config = dict(
    num_hidden_layers=11,
    hidden_size=256,
    n_experts=128,
    experts_per_token=4,
    d_expert=64,
    d_shared_expert=256,
    hidden_act='relu',
    moe_layers=[1, 2, 3, 4, 5, 6, 7, 8, 9, 10],
    router_score='softmax',
    normalize_top_k=True,
    routed_scale=1.0,
    balance_loss=0.0147,
    balance_bias=False,
    router_z_loss=0.001,
    router_bias=True,
    shared_expert_gate=True,
    init_std_router=0.0167,
    lr_router=0.000816,
    vocab_size=20039,
    norm='rmsnorm',
    norm_eps=1e-05,
    tie_word_embeddings=False,
    optimizer='adamw',
    learning_rate=0.000675,
    beta1=0.95,
    beta2=0.99,
    max_grad_norm=1.0,
    batch_tokens=[32768, 65536, 131072],
    max_seq_len=256,
    train_tokens=368600000,
    max_steps=5769,
    dataset='wikipedia_en',
)
Below are experts of layer 5 (counted from 0) of a mixture-of-experts language model. Rows are named router (the router's row for the expert), down (a neuron's output weights, with its number) and show model dimensions 0-255. Each number is 200 + 20 x the weight over its row's rms, rounded and kept within 0 to 999.
After each expert's rows: a language model's description of what the expert responds to. This comes from a sample of Wikipedia text that the model never trained on.

# expert 62
router,200,200,182,174,185,169,184,217,171,140,224,216,172,188,206,220,194,188,208,232,206,207,173,190,187,177,159,187,174,196,216,215,213,185,185,226,203,213,209,169,229,178,180,194,160,186,223,220,174,189,222,190,176,201,204,215,192,190,185,223,203,217,204,183,208,217,213,212,196,199,168,176,177,216,182,190,229,192,219,225,224,213,163,212,173,197,216,175,179,208,168,230,217,195,192,173,202,193,180,190,180,184,207,171,192,223,175,211,254,183,219,204,212,226,174,183,188,185,216,205,167,207,172,222,214,203,204,214,186,180,188,195,196,188,203,222,171,195,195,179,223,198,187,206,208,176,213,192,223,192,189,213,186,192,210,159,213,207,223,183,227,238,185,175,150,206,166,225,183,214,185,234,220,203,223,190,203,196,181,223,174,200,226,167,205,215,211,215,186,182,226,184,190,199,250,178,187,176,194,186,181,222,199,207,240,207,182,206,175,212,192,183,204,224,211,213,215,234,184,215,192,216,224,189,175,183,219,187,147,182,149,228,211,187,223,208,194,192,172,206,215,178,172,207,182,210,188,240,192,228,189,219,218,222,193,203
down0,191,160,188,193,183,195,233,186,231,179,196,188,188,205,180,222,248,172,209,145,177,175,190,215,199,172,201,233,202,186,200,225,200,224,170,230,171,211,225,203,211,191,141,168,200,190,205,211,225,193,208,234,206,222,235,205,206,210,209,223,211,206,168,194,209,213,193,186,201,187,231,168,220,188,211,255,248,208,191,194,170,218,190,191,187,194,199,186,188,203,193,198,206,195,201,231,193,206,160,182,216,178,221,223,200,189,192,222,186,213,228,200,199,196,169,208,212,250,210,221,198,193,184,202,195,182,180,186,173,180,209,229,206,197,166,217,211,198,180,226,196,204,234,195,226,193,213,207,169,215,210,179,225,220,183,177,183,205,201,216,185,187,182,204,231,181,222,204,150,205,171,186,199,190,176,201,223,187,192,185,201,209,216,184,225,208,200,239,164,213,208,226,178,181,205,206,208,238,186,187,196,194,177,229,194,197,175,204,194,210,238,182,193,187,216,201,228,192,198,209,213,235,214,214,212,182,220,172,200,214,216,199,211,221,177,194,207,180,204,220,172,182,168,201,164,213,199,191,168,151,157,199,220,191,184,165
Definite article "the". The article "the/The" and "its", plus adjectives like new, high, original, after prepositions or at sentence starts.

# expert 22
router,182,231,191,179,173,226,203,160,163,162,213,209,207,219,199,215,216,193,207,212,200,198,223,187,206,190,198,181,181,179,209,206,213,184,190,177,163,217,214,179,202,179,187,188,207,187,236,214,197,193,216,187,241,203,186,217,197,213,189,217,220,201,225,184,221,209,213,222,230,205,184,199,191,210,186,187,215,207,202,218,216,215,218,212,184,216,174,176,185,222,172,239,206,220,178,187,221,195,182,208,180,187,185,210,186,214,185,192,260,198,212,223,209,226,196,186,222,187,215,210,126,141,186,211,193,173,169,210,180,189,188,164,217,181,213,213,198,219,182,186,220,215,189,186,220,192,205,185,186,183,177,219,189,180,202,181,216,210,158,183,237,236,183,189,213,191,187,221,192,214,178,218,234,151,213,169,138,183,224,165,183,206,204,189,211,203,221,220,182,186,203,203,178,191,219,194,193,180,227,228,188,225,203,224,161,210,184,214,185,202,184,177,182,210,222,220,210,201,179,219,179,224,204,189,189,184,216,217,145,184,225,214,221,185,211,185,180,181,188,212,218,178,158,216,188,210,182,198,185,217,212,211,213,211,201,230
down0,227,196,183,172,206,188,207,206,227,213,203,201,190,196,168,205,195,209,191,219,183,178,197,194,221,220,217,200,174,196,238,230,177,199,206,214,192,197,152,173,215,180,167,194,217,209,231,164,202,215,147,205,206,165,211,204,191,193,192,216,193,203,179,190,195,211,216,230,206,188,205,219,201,174,208,252,187,193,205,183,189,205,200,170,192,201,223,198,225,174,199,242,232,217,209,200,189,162,210,210,190,207,184,229,180,192,200,225,213,193,160,171,214,220,198,177,200,179,220,153,192,229,224,189,207,206,188,198,229,202,214,221,220,206,183,186,199,182,201,196,205,217,233,199,181,179,230,219,183,206,196,226,188,212,237,206,175,199,201,231,192,218,171,190,197,185,218,195,226,251,200,156,190,215,164,174,214,163,216,169,224,195,217,220,217,168,184,199,203,178,234,218,235,180,192,217,232,186,205,200,193,214,195,185,223,172,178,181,209,214,219,198,191,176,190,204,245,215,175,194,218,171,206,228,225,196,209,187,188,174,195,221,159,227,169,186,199,177,233,210,216,227,161,189,229,169,207,181,200,183,199,183,163,216,197,209
Surname and syllable pieces. Line breaks and inner syllables of names and rare words, such as Anderson, Howrah, Wirral, Miriam, plus him in biographies.

# expert 58
router,207,223,173,182,195,141,207,200,162,188,224,210,196,205,202,226,232,176,199,209,211,202,230,191,162,195,181,197,183,176,209,154,214,178,186,217,212,190,195,191,221,195,183,178,216,178,209,204,207,180,190,189,179,242,164,216,183,274,185,212,209,220,191,188,208,217,191,232,219,174,216,190,194,202,190,203,216,230,218,218,227,211,176,221,184,168,224,181,177,218,207,153,191,200,184,200,210,184,189,200,155,184,183,194,186,220,168,172,211,202,216,219,220,217,187,196,221,183,210,201,183,215,183,212,201,213,180,212,205,182,183,160,222,178,217,218,198,202,197,176,213,211,166,211,209,187,237,188,215,203,186,210,200,184,205,171,214,211,210,187,191,196,178,185,207,151,180,201,184,213,184,219,209,183,200,189,212,162,203,249,182,226,208,204,219,171,224,206,184,203,211,178,182,225,215,178,191,193,215,247,193,215,207,199,190,212,183,214,185,208,193,190,200,209,219,204,218,206,204,218,187,228,193,210,173,178,212,208,216,195,198,225,211,177,207,217,186,187,193,210,228,179,174,213,184,197,179,171,249,234,233,239,213,207,268,193
down0,202,184,197,228,203,194,215,220,183,195,158,178,193,199,203,209,216,207,221,179,206,177,194,234,179,202,161,180,204,195,214,173,228,203,204,222,209,215,204,193,258,155,188,201,207,207,231,227,202,224,235,183,227,161,183,195,175,212,160,221,195,160,204,201,209,199,199,203,206,141,189,185,201,163,179,206,178,210,180,203,214,204,204,219,177,201,200,183,185,215,207,220,203,196,210,189,154,173,171,201,230,232,185,201,201,196,174,177,204,205,201,214,221,202,225,220,209,210,188,194,212,204,236,189,196,168,219,223,165,160,146,170,241,204,207,200,202,179,195,206,198,211,190,175,200,183,204,206,200,201,182,215,222,214,190,239,226,191,188,224,174,204,223,189,237,162,180,191,167,225,195,201,196,187,169,208,242,189,203,217,217,197,204,228,194,224,207,221,188,206,209,249,171,209,213,160,229,208,183,159,200,202,202,197,212,200,180,197,214,203,222,175,205,200,184,184,195,156,180,215,170,204,177,229,191,202,185,238,191,197,208,188,211,205,174,192,228,186,176,194,188,194,201,186,202,229,222,181,194,159,184,217,227,196,220,210
Headings and lowercase starts. Section heading markers == and ===, and first lowercase letters of words in music articles, such as t in tambourine, sk, ch.

# expert 21
router,180,229,180,196,205,146,171,204,188,159,201,208,245,181,215,202,203,186,209,195,214,225,220,196,203,180,199,177,178,182,214,178,220,170,185,203,168,221,207,188,204,186,184,201,212,168,191,224,195,195,223,182,204,190,200,222,189,223,174,214,224,212,213,178,220,226,218,214,161,234,182,187,184,196,184,198,225,194,174,219,221,218,191,214,175,205,234,182,185,237,167,177,190,227,179,180,200,195,180,199,228,184,217,175,190,199,228,174,173,186,214,217,207,224,184,183,195,186,227,213,212,215,193,218,205,240,187,223,184,195,180,164,209,258,236,235,205,174,186,194,199,197,186,221,212,193,202,176,233,201,175,227,213,186,208,188,215,224,200,178,188,251,185,188,232,176,166,250,194,218,176,209,242,226,237,203,176,185,201,207,177,205,211,201,209,219,222,211,193,177,209,190,169,157,211,194,179,201,202,179,192,217,209,206,218,221,203,215,187,209,183,177,194,220,216,215,207,219,205,205,192,214,187,183,198,175,211,189,219,197,213,208,219,190,216,214,176,191,177,221,214,198,196,230,187,215,190,197,157,200,172,217,211,214,148,241
down0,208,167,200,179,164,216,195,194,197,198,198,222,204,192,208,190,179,212,229,189,187,216,207,196,206,219,218,181,175,242,197,186,184,243,199,229,176,209,225,205,187,222,168,183,195,207,242,212,193,195,193,188,202,201,206,209,213,229,192,189,202,164,204,197,183,182,229,181,183,223,195,242,222,213,223,188,183,239,234,172,176,181,216,186,167,198,166,193,220,198,201,176,186,235,196,187,202,222,195,216,204,188,169,192,218,235,162,183,199,187,186,185,271,227,159,211,234,228,208,197,178,177,204,194,186,176,240,254,158,179,203,194,197,204,203,192,217,211,221,184,227,181,227,133,202,213,176,208,186,241,169,186,177,183,218,226,202,193,209,196,184,186,222,195,176,218,188,173,181,170,218,172,170,191,224,200,233,218,194,201,189,217,185,200,222,204,217,190,221,195,185,200,161,200,210,202,201,232,220,191,210,202,209,229,219,183,188,217,198,187,192,188,176,166,194,184,197,177,194,186,210,204,206,184,165,236,208,198,214,211,174,205,209,185,172,216,213,216,204,215,211,205,205,174,207,195,229,216,188,170,195,195,208,182,188,209
Slavic surname endings. Word pieces ending foreign, especially Slavic and Eastern European, surnames in lists and tables, such as -ov, -ova, -ić, -son.

# expert 11
router,199,197,190,186,208,175,246,155,162,215,190,211,265,198,193,225,218,199,192,206,191,220,185,190,206,210,173,189,186,179,215,201,214,190,180,203,204,221,219,181,168,183,176,186,218,165,171,218,215,184,211,193,213,217,159,215,170,169,191,219,222,219,216,189,224,206,208,194,211,183,200,170,202,218,189,170,219,185,201,212,220,216,220,211,197,221,181,190,189,225,188,150,174,205,164,183,207,195,182,202,173,175,204,224,179,241,214,214,192,188,221,215,211,217,178,197,195,187,220,213,164,186,193,218,246,205,220,213,198,191,188,150,219,185,221,218,196,222,195,188,214,219,186,182,213,181,224,197,191,200,180,235,206,175,199,180,203,218,201,168,187,190,195,196,178,239,178,209,198,204,181,213,267,175,214,178,187,183,214,229,187,212,215,161,220,174,213,222,190,163,211,213,192,203,182,185,186,191,219,254,190,219,218,203,192,214,181,224,189,185,189,190,179,225,207,202,214,184,189,206,177,216,200,198,187,185,213,188,236,186,170,203,211,194,208,193,180,188,175,204,207,178,159,213,189,207,183,150,212,213,237,229,230,205,188,184
down0,198,185,197,178,174,206,200,222,230,196,181,235,220,193,208,211,205,224,208,209,229,184,205,212,196,240,206,189,205,187,202,248,216,179,196,217,218,188,208,180,211,195,221,222,179,220,182,206,206,207,202,213,195,191,170,201,256,199,235,182,157,178,179,167,206,196,217,200,182,211,192,213,214,189,197,211,205,222,208,186,228,191,191,218,184,226,241,199,204,205,165,179,193,205,215,199,178,216,227,203,194,187,207,221,178,202,170,172,226,187,210,214,203,179,174,190,205,196,220,222,198,187,226,179,182,198,221,163,203,205,205,217,183,243,223,184,192,207,163,181,197,199,268,146,165,174,175,236,174,210,195,196,215,213,184,212,219,187,218,183,227,230,225,192,219,201,197,211,229,208,223,212,190,190,188,195,181,181,183,249,172,170,173,179,176,198,183,178,209,152,215,224,203,211,232,199,194,232,199,221,204,233,161,201,198,200,234,191,220,216,213,193,227,183,191,205,210,203,213,190,186,207,209,171,201,215,191,228,226,222,226,153,212,201,172,207,235,204,190,198,209,213,205,156,208,213,225,184,204,183,184,215,196,229,181,191
Headings and word middles. Wiki section markers == and ===, table pipes, colons and mid-word pieces such as ern, per, plus using, post, le.

# expert 23
router,190,204,183,179,208,226,235,174,198,192,224,227,221,193,198,207,201,202,216,214,204,205,221,182,216,190,188,179,179,180,215,213,218,186,186,195,203,221,221,184,199,176,190,209,203,181,214,219,176,187,175,191,175,202,196,216,182,193,176,216,217,224,208,181,224,223,209,228,204,259,202,184,175,207,165,188,226,202,212,220,220,222,172,219,180,209,163,176,178,222,207,207,185,194,200,178,213,186,187,193,187,175,221,167,190,208,271,195,186,187,216,223,217,216,168,182,199,186,214,207,154,171,185,222,205,203,209,225,177,177,181,201,210,199,220,218,186,251,176,183,214,202,174,169,216,190,182,181,246,184,184,229,185,188,204,174,218,219,146,176,220,202,181,181,192,177,199,238,190,213,180,216,224,192,219,180,169,180,169,175,190,204,220,181,219,159,221,198,180,189,225,214,175,197,177,185,191,176,205,190,181,204,187,212,191,209,201,219,174,202,182,188,199,212,219,217,200,188,193,215,178,227,154,177,178,188,218,221,186,180,217,216,220,203,215,210,182,177,172,217,229,175,222,212,182,212,186,206,161,218,220,208,224,210,151,216
down0,217,220,159,185,198,181,189,204,212,192,195,198,203,198,197,167,157,200,202,208,175,177,215,199,162,197,194,164,179,202,195,223,181,180,204,202,169,189,184,174,234,195,206,215,179,181,234,175,205,193,210,197,202,211,147,216,158,210,201,193,214,247,214,167,190,199,231,208,198,200,198,172,208,180,226,208,210,197,238,176,209,210,180,162,208,203,205,198,207,195,215,240,181,208,219,188,203,202,208,182,228,206,206,210,206,173,159,173,179,200,195,216,184,188,169,192,222,198,181,212,211,232,192,204,189,227,208,211,229,214,207,197,189,228,200,202,188,164,183,215,202,196,227,216,205,215,204,195,160,196,208,212,167,175,233,206,229,217,172,191,207,217,208,193,158,194,226,223,222,230,203,231,223,181,185,214,190,210,206,195,211,202,154,198,202,183,183,190,200,171,206,202,187,181,180,166,196,183,203,198,228,232,249,203,178,186,229,208,228,176,201,217,209,229,154,224,223,185,193,209,193,206,199,235,210,181,195,186,219,183,242,185,205,176,179,216,186,225,222,172,201,199,179,175,251,209,216,198,156,211,158,180,228,227,207,199
Determiners after verbs. Words after is, was, of or as: mostly the, plus no, another, some, several, present, and Un- opening foreign names.

# expert 6
router,232,209,188,179,173,222,209,201,151,123,223,215,199,215,218,214,233,195,218,227,192,227,179,186,159,173,196,182,180,183,225,191,212,187,172,205,168,202,222,193,217,191,188,196,217,181,211,213,178,179,220,183,177,218,170,209,181,258,193,207,207,214,201,188,219,211,214,221,199,186,187,189,198,232,179,198,224,208,235,233,220,213,190,205,192,218,191,179,190,206,158,213,230,198,185,179,236,184,197,170,185,180,186,209,192,201,211,186,185,193,205,217,206,224,205,193,182,186,199,214,143,180,187,233,218,164,193,206,171,185,188,179,202,234,191,221,179,224,182,169,202,197,169,231,203,182,226,183,231,202,173,217,186,188,198,186,210,201,230,179,192,222,178,183,189,216,178,179,188,227,176,216,216,179,225,186,188,179,204,248,196,216,214,177,220,229,210,221,174,179,193,210,191,185,157,189,193,174,197,167,189,232,212,204,221,212,197,205,176,185,189,189,198,214,222,208,211,209,214,215,192,219,187,184,197,197,213,198,205,190,210,221,225,171,220,208,178,181,195,211,217,184,226,228,197,220,179,183,182,198,157,214,205,216,235,227
down0,176,210,165,213,199,215,201,213,203,181,208,181,231,188,205,200,183,231,188,201,197,212,224,193,202,219,217,194,171,215,191,206,193,190,236,215,239,203,249,171,176,187,207,177,244,166,165,168,191,198,205,188,197,223,199,223,207,204,201,172,201,193,184,183,184,188,207,220,165,206,168,211,212,208,152,172,227,192,208,197,205,193,190,189,252,177,227,205,180,193,216,177,183,227,150,201,195,193,213,239,224,201,205,221,201,210,204,214,216,160,180,205,200,225,193,175,182,229,211,220,186,185,235,214,200,189,210,205,202,222,224,193,212,187,205,201,218,190,193,178,210,189,181,196,209,199,216,200,217,189,185,188,202,202,154,185,210,190,226,210,204,211,182,206,218,148,170,188,213,165,179,220,178,176,216,197,182,237,186,216,197,229,255,188,251,185,196,201,187,194,186,235,208,200,216,208,201,216,186,219,166,177,163,197,222,218,185,207,197,196,195,222,169,177,184,223,197,203,216,200,210,187,194,190,203,196,225,184,182,209,203,227,201,179,179,172,218,192,240,206,167,175,171,214,194,239,234,184,182,223,225,209,220,197,218,154
Plural and possessive endings. Word-final suffixes such as 's, -s, -es, -ers ending names and plurals (Dichgans, DVDs, Jiang's), often in election tables and military unit names.

# expert 39
router,152,217,184,182,203,198,250,195,176,205,215,215,193,223,208,222,225,220,205,219,207,189,196,187,198,200,184,188,173,187,213,209,216,183,198,201,157,222,223,173,201,190,190,174,186,181,182,214,226,193,198,189,160,244,175,228,191,218,190,218,208,213,208,184,215,212,217,199,200,183,183,183,184,205,178,171,226,223,163,218,212,224,185,220,190,219,244,181,182,218,206,207,200,197,181,195,219,185,176,179,177,175,136,182,188,209,177,152,256,164,221,224,213,218,197,187,209,183,215,215,236,188,180,209,212,140,206,216,176,189,189,205,212,167,161,212,184,187,179,181,217,185,180,180,211,175,214,184,183,189,178,222,212,187,207,183,208,223,194,188,195,210,188,184,228,225,215,235,187,218,190,212,151,175,208,188,207,190,200,157,198,202,209,183,207,229,209,214,185,170,209,199,182,218,246,207,188,172,222,221,180,212,185,200,164,225,184,207,180,206,191,180,217,226,211,220,220,177,185,223,191,212,231,206,188,182,223,199,187,181,196,206,214,197,223,206,194,188,187,228,207,182,186,219,190,222,187,199,187,225,202,207,232,216,194,164
down0,208,200,195,217,211,222,210,216,204,218,207,220,181,206,169,204,222,197,178,195,175,200,203,215,182,198,238,197,229,192,215,230,206,227,198,173,199,211,201,212,211,235,175,180,146,200,213,191,238,225,225,168,166,221,211,207,200,199,210,215,220,195,204,196,196,189,212,223,211,170,199,211,213,193,206,203,210,224,172,196,209,213,197,196,229,216,179,170,195,173,221,199,190,197,209,237,166,187,214,204,255,200,167,179,203,242,191,175,208,189,238,220,196,164,175,167,198,175,157,182,204,214,232,219,204,182,221,192,175,229,186,167,208,234,196,239,191,197,218,205,233,193,241,176,207,236,178,202,199,204,178,177,183,171,212,216,187,168,202,182,216,176,233,185,189,210,207,199,219,164,195,207,167,208,198,184,205,181,190,218,194,187,178,225,191,192,211,192,254,177,173,201,179,205,213,224,215,242,189,188,244,205,216,222,196,211,207,203,212,197,164,211,203,233,184,211,213,204,165,214,166,219,218,197,189,208,186,229,213,221,214,188,191,214,155,180,205,210,206,207,181,185,190,187,185,226,237,204,197,187,173,158,213,195,197,218
Nouns after prepositions. The and descriptive adjectives or nouns right after in, of, to, for, such as urban, home, medical, military, Paris.

# expert 50
router,207,151,187,176,231,204,175,201,209,184,211,229,203,196,195,202,187,149,215,219,212,195,190,177,228,189,199,186,165,178,233,202,219,184,187,178,167,218,235,191,170,189,183,206,238,183,150,221,213,184,202,186,210,178,209,213,191,164,193,218,211,221,216,172,211,222,212,216,206,221,232,186,180,202,180,180,217,180,198,218,220,216,164,221,189,182,190,176,183,217,209,158,204,197,198,185,203,205,174,192,236,187,225,202,180,212,229,238,170,193,223,224,211,211,183,177,181,173,199,213,185,208,177,201,206,192,193,211,199,189,181,216,231,249,189,223,198,192,187,178,211,194,185,198,218,188,168,181,217,193,185,194,208,175,229,189,214,220,199,190,204,208,194,177,200,215,173,222,187,222,185,203,227,206,209,189,221,181,202,224,161,187,226,154,216,211,217,206,181,171,212,213,201,197,199,189,186,181,190,164,182,217,178,232,263,205,183,223,188,197,190,193,151,207,219,210,199,208,167,224,180,221,206,172,183,189,218,164,220,173,187,223,222,190,220,209,188,193,162,212,212,185,209,225,192,225,182,184,180,216,176,207,229,207,178,233
down0,227,228,241,162,208,176,196,175,215,211,176,189,200,223,189,169,193,199,181,201,169,206,164,205,177,230,233,175,199,210,198,204,181,196,232,206,187,199,207,215,218,210,211,181,194,204,219,216,200,184,204,188,211,232,224,170,185,191,186,180,186,199,181,205,235,226,210,159,207,212,203,249,185,188,198,208,218,191,212,194,193,222,188,211,186,210,220,209,194,163,167,195,206,154,190,210,215,213,199,168,195,207,167,181,168,183,208,181,171,220,193,230,218,205,194,183,193,194,201,185,207,190,198,198,214,215,192,222,199,210,229,186,191,221,184,196,205,189,201,183,193,174,199,192,183,225,215,190,226,221,209,187,198,235,198,204,194,194,205,226,214,170,217,209,217,187,212,175,215,170,192,217,190,170,178,217,181,202,214,187,229,187,221,197,202,223,172,169,219,244,201,187,178,165,209,195,171,185,201,187,225,188,216,204,218,242,207,243,217,195,192,229,189,198,210,250,184,175,216,203,202,161,204,225,175,236,180,235,267,191,216,162,200,218,153,189,205,178,212,197,189,216,218,166,232,199,231,189,211,214,198,184,207,162,160,217
Quotes, parentheses, verb follow-ons. Opening quotation marks, pipes and parentheses, word starts right after "(" or a quote, and verbs after "to" (keep, take).

# expert 57
router,218,167,189,184,200,213,165,153,173,173,210,213,201,208,196,212,221,192,220,216,207,221,166,185,165,200,185,195,175,179,224,198,215,184,186,204,182,215,227,174,231,187,176,208,217,178,201,222,223,186,226,186,220,186,172,236,192,259,177,215,220,219,205,196,215,216,217,211,218,168,189,196,195,215,174,186,215,174,210,233,223,230,219,213,195,194,211,184,186,212,173,207,174,182,171,188,212,186,189,193,211,182,231,193,187,222,183,191,237,187,227,216,219,211,188,179,170,180,217,226,209,236,186,216,272,234,186,223,183,192,185,171,227,210,211,232,191,209,175,180,219,207,180,202,213,183,217,176,211,192,177,219,216,165,223,172,218,215,215,189,225,236,192,182,256,218,218,194,200,217,187,216,213,201,220,176,222,200,201,208,175,210,210,250,216,162,214,212,180,183,215,216,184,205,212,193,173,188,193,207,176,213,203,205,207,222,175,208,173,211,182,188,190,220,221,214,210,190,195,212,177,225,183,203,179,183,218,210,228,187,170,226,217,176,218,201,179,181,182,218,215,175,219,224,186,221,177,197,193,222,214,212,205,215,219,210
down0,185,205,219,218,159,203,186,175,244,176,153,164,195,174,221,202,238,192,209,206,199,185,199,226,188,187,208,213,218,206,194,198,178,214,234,230,183,213,197,188,220,176,221,222,161,207,182,167,190,185,185,198,191,204,226,197,184,194,215,166,252,221,184,209,209,198,195,213,171,221,187,188,226,205,192,195,190,214,235,225,207,209,227,178,208,216,201,189,201,211,224,172,192,231,233,184,169,221,185,217,210,151,210,184,201,209,236,217,191,189,157,226,197,197,196,187,181,217,212,187,193,201,239,166,190,180,210,184,181,178,173,191,187,174,217,215,194,187,173,192,212,227,188,165,168,176,162,179,226,194,205,221,208,193,169,190,197,182,221,178,212,213,215,209,196,197,213,199,174,185,210,163,243,229,230,246,170,162,205,217,194,180,180,203,190,202,197,177,176,214,190,187,183,215,196,214,195,182,175,174,171,200,211,196,209,218,220,219,209,215,174,216,212,230,213,193,181,209,189,216,194,203,201,215,203,230,206,209,202,216,207,225,207,195,184,217,202,195,185,226,188,213,217,189,223,260,190,211,192,168,236,186,160,205,179,175
Japanese and rare subwords. Word pieces in Japanese romanization and CJK bytes (ō, の), plus mid-word fragments like burn, oke, en.

# expert 56
router,156,243,172,180,188,200,206,221,148,154,211,213,190,190,184,208,221,160,223,218,219,187,163,180,182,200,191,173,187,181,217,205,212,165,190,205,189,213,227,179,213,179,195,200,197,186,210,220,188,173,178,187,195,175,216,217,176,242,175,217,222,222,211,185,227,210,220,219,188,169,199,178,190,205,173,192,219,203,190,217,214,207,208,223,191,206,238,181,176,223,209,195,188,178,184,189,223,176,195,202,196,185,188,180,174,221,204,198,213,199,221,232,210,229,181,175,164,184,207,199,223,202,176,225,192,160,221,209,186,180,176,177,222,208,201,220,188,190,186,187,214,192,179,184,212,176,228,176,202,191,179,217,207,172,204,181,218,210,186,182,199,206,176,178,264,205,205,181,175,213,185,225,228,162,215,179,196,165,202,221,182,217,211,182,206,243,220,223,179,181,213,216,185,206,213,191,175,192,196,180,182,214,195,223,169,208,187,225,192,218,177,195,226,217,223,219,215,179,190,215,174,216,220,175,168,168,208,225,169,171,236,214,225,195,224,188,192,184,187,223,228,188,196,219,191,231,173,214,176,219,211,207,219,222,209,208
down0,173,192,245,171,215,185,208,147,210,182,218,223,129,208,208,187,208,226,225,204,173,197,182,188,202,244,197,217,191,198,185,216,217,239,221,217,224,209,213,190,241,240,189,202,189,184,206,159,191,189,230,193,227,178,235,190,225,196,192,229,195,183,182,201,203,213,177,213,244,205,225,200,210,189,180,220,234,185,174,209,193,195,186,174,193,204,164,168,165,192,212,207,183,188,215,179,203,183,186,219,199,198,209,223,167,189,188,191,226,190,185,222,224,181,202,207,194,212,176,195,190,222,192,198,224,177,199,226,197,208,198,190,217,197,205,220,209,207,204,222,217,223,215,207,206,231,208,204,185,167,233,175,186,207,209,221,193,216,229,224,182,205,210,183,187,222,216,150,223,183,198,179,179,214,199,202,218,176,170,183,201,204,245,190,179,225,202,177,247,224,197,208,198,204,192,192,212,183,239,205,210,202,193,209,179,181,196,197,215,217,200,200,239,223,207,230,192,203,186,138,230,172,226,201,179,207,187,201,179,191,160,167,215,202,196,195,214,194,183,196,175,198,178,179,232,204,185,184,214,196,167,174,195,196,209,223
Party abbreviations in tables. Political party abbreviations and election-table cells like PP, DP, INC, CPI, votes, plus pipe separators and "the" after prepositions.

# expert 28
router,183,195,193,189,213,166,245,227,163,194,233,218,188,197,200,207,197,172,213,222,207,216,203,178,196,198,187,182,197,188,208,201,217,192,180,192,188,203,210,188,204,175,181,213,221,182,243,214,159,180,254,190,245,206,147,221,187,244,185,210,210,219,201,189,214,219,214,205,241,192,182,198,174,208,191,200,195,198,203,214,213,218,193,213,171,216,178,194,172,216,181,244,185,178,181,190,208,188,173,205,198,188,230,175,179,200,181,217,205,184,214,211,216,217,185,195,172,188,211,204,212,210,183,218,240,223,232,221,188,189,171,192,210,207,203,225,196,176,185,194,214,192,190,254,212,179,246,192,209,190,181,239,169,185,203,191,216,224,153,184,225,203,184,181,204,172,213,242,186,211,184,219,245,145,204,182,234,185,229,230,189,206,205,205,218,185,209,207,180,169,211,169,195,195,218,189,183,185,214,177,183,212,196,214,201,204,198,211,191,178,184,191,211,211,210,219,225,174,192,220,187,221,166,170,186,183,217,184,181,187,177,207,209,169,210,222,189,189,183,216,227,184,190,216,193,202,186,204,185,228,234,236,217,218,209,223
down0,217,190,186,210,157,214,187,178,209,177,187,225,190,188,204,213,231,214,208,195,211,215,184,210,220,198,214,179,206,206,205,216,203,196,193,196,201,181,241,215,195,184,184,214,173,201,220,202,204,261,210,219,182,206,180,207,230,206,235,151,210,198,211,185,204,229,208,155,168,197,188,207,183,203,163,180,203,200,212,167,180,195,190,205,181,162,219,223,180,214,203,184,237,190,188,199,201,210,202,191,168,206,205,208,195,210,225,203,212,220,198,250,196,208,230,205,178,191,223,231,219,186,212,192,246,220,190,177,211,196,189,221,204,225,199,195,238,184,198,209,194,241,199,222,184,203,194,187,169,185,212,184,182,189,204,217,210,161,193,220,182,178,203,224,213,206,182,200,216,195,195,207,190,191,143,221,202,187,208,220,228,180,171,212,198,236,189,196,239,165,235,173,221,234,175,203,188,208,209,167,241,187,180,181,224,206,193,182,180,202,240,209,208,171,207,178,179,188,193,187,208,167,199,169,196,150,198,213,215,184,189,174,195,180,228,175,218,186,237,209,200,204,194,215,190,201,273,176,201,180,197,210,196,210,211,179
Sentence subject starters. Sentence-opening words and subjects in narrative prose, such as The, He, Despite, Although, and also or stated after a name.

# expert 3
router,209,166,203,176,198,226,198,186,192,209,201,197,203,186,214,199,237,199,221,218,222,215,174,185,181,192,174,194,171,175,224,180,219,183,170,201,183,216,189,189,200,196,158,213,229,189,183,216,232,199,217,188,202,224,212,221,213,215,181,194,208,237,193,158,229,223,196,230,193,183,171,190,158,199,187,180,210,200,212,199,199,226,204,218,187,204,186,189,202,235,206,193,172,185,187,195,211,185,185,184,167,188,190,197,174,207,192,194,206,179,227,240,240,210,186,197,184,191,195,202,172,160,184,241,200,196,191,230,193,191,180,201,204,169,201,222,176,178,194,180,223,217,201,180,218,159,187,154,195,169,176,220,217,172,215,170,221,222,228,146,216,189,182,170,198,203,200,200,192,213,174,209,195,175,231,191,216,192,186,223,208,188,193,204,222,231,229,220,197,180,240,183,151,208,213,198,191,171,186,193,201,203,182,226,205,206,141,215,188,199,195,200,192,215,206,214,217,182,161,241,197,220,212,191,185,195,197,204,184,187,165,219,240,168,215,187,156,191,191,221,236,196,200,227,196,200,205,214,217,225,197,214,215,245,182,188
down0,204,201,192,198,189,165,251,154,179,188,202,193,204,220,222,220,207,190,204,202,175,191,209,228,217,222,157,227,208,222,205,197,195,210,212,227,180,206,150,173,197,195,232,208,182,208,174,191,192,194,196,221,209,170,192,224,205,184,200,172,202,192,208,183,189,177,203,193,201,205,178,203,228,206,212,199,180,203,186,238,235,174,214,168,166,197,184,207,175,219,205,220,210,195,190,201,156,202,200,213,160,204,191,197,219,194,189,194,198,210,186,190,217,211,224,211,181,201,241,235,181,207,183,202,206,169,232,174,201,235,209,205,227,204,199,210,214,237,204,176,203,201,165,219,192,197,196,237,177,213,156,188,213,216,217,226,188,213,198,191,206,179,220,228,196,215,193,224,224,185,222,217,221,190,184,223,192,212,209,201,178,163,168,196,214,162,189,174,205,192,214,171,212,191,202,195,164,196,232,232,214,187,212,209,192,185,180,193,226,236,263,193,195,181,185,177,199,233,209,194,218,179,242,178,217,241,179,199,227,207,202,212,201,232,154,202,235,208,200,182,175,195,200,202,201,218,260,200,191,229,186,193,200,175,210,186
Line breaks in tables. Line-break tokens ending table rows, headings and list items, such as after a "| Total |" row or "== See also ==".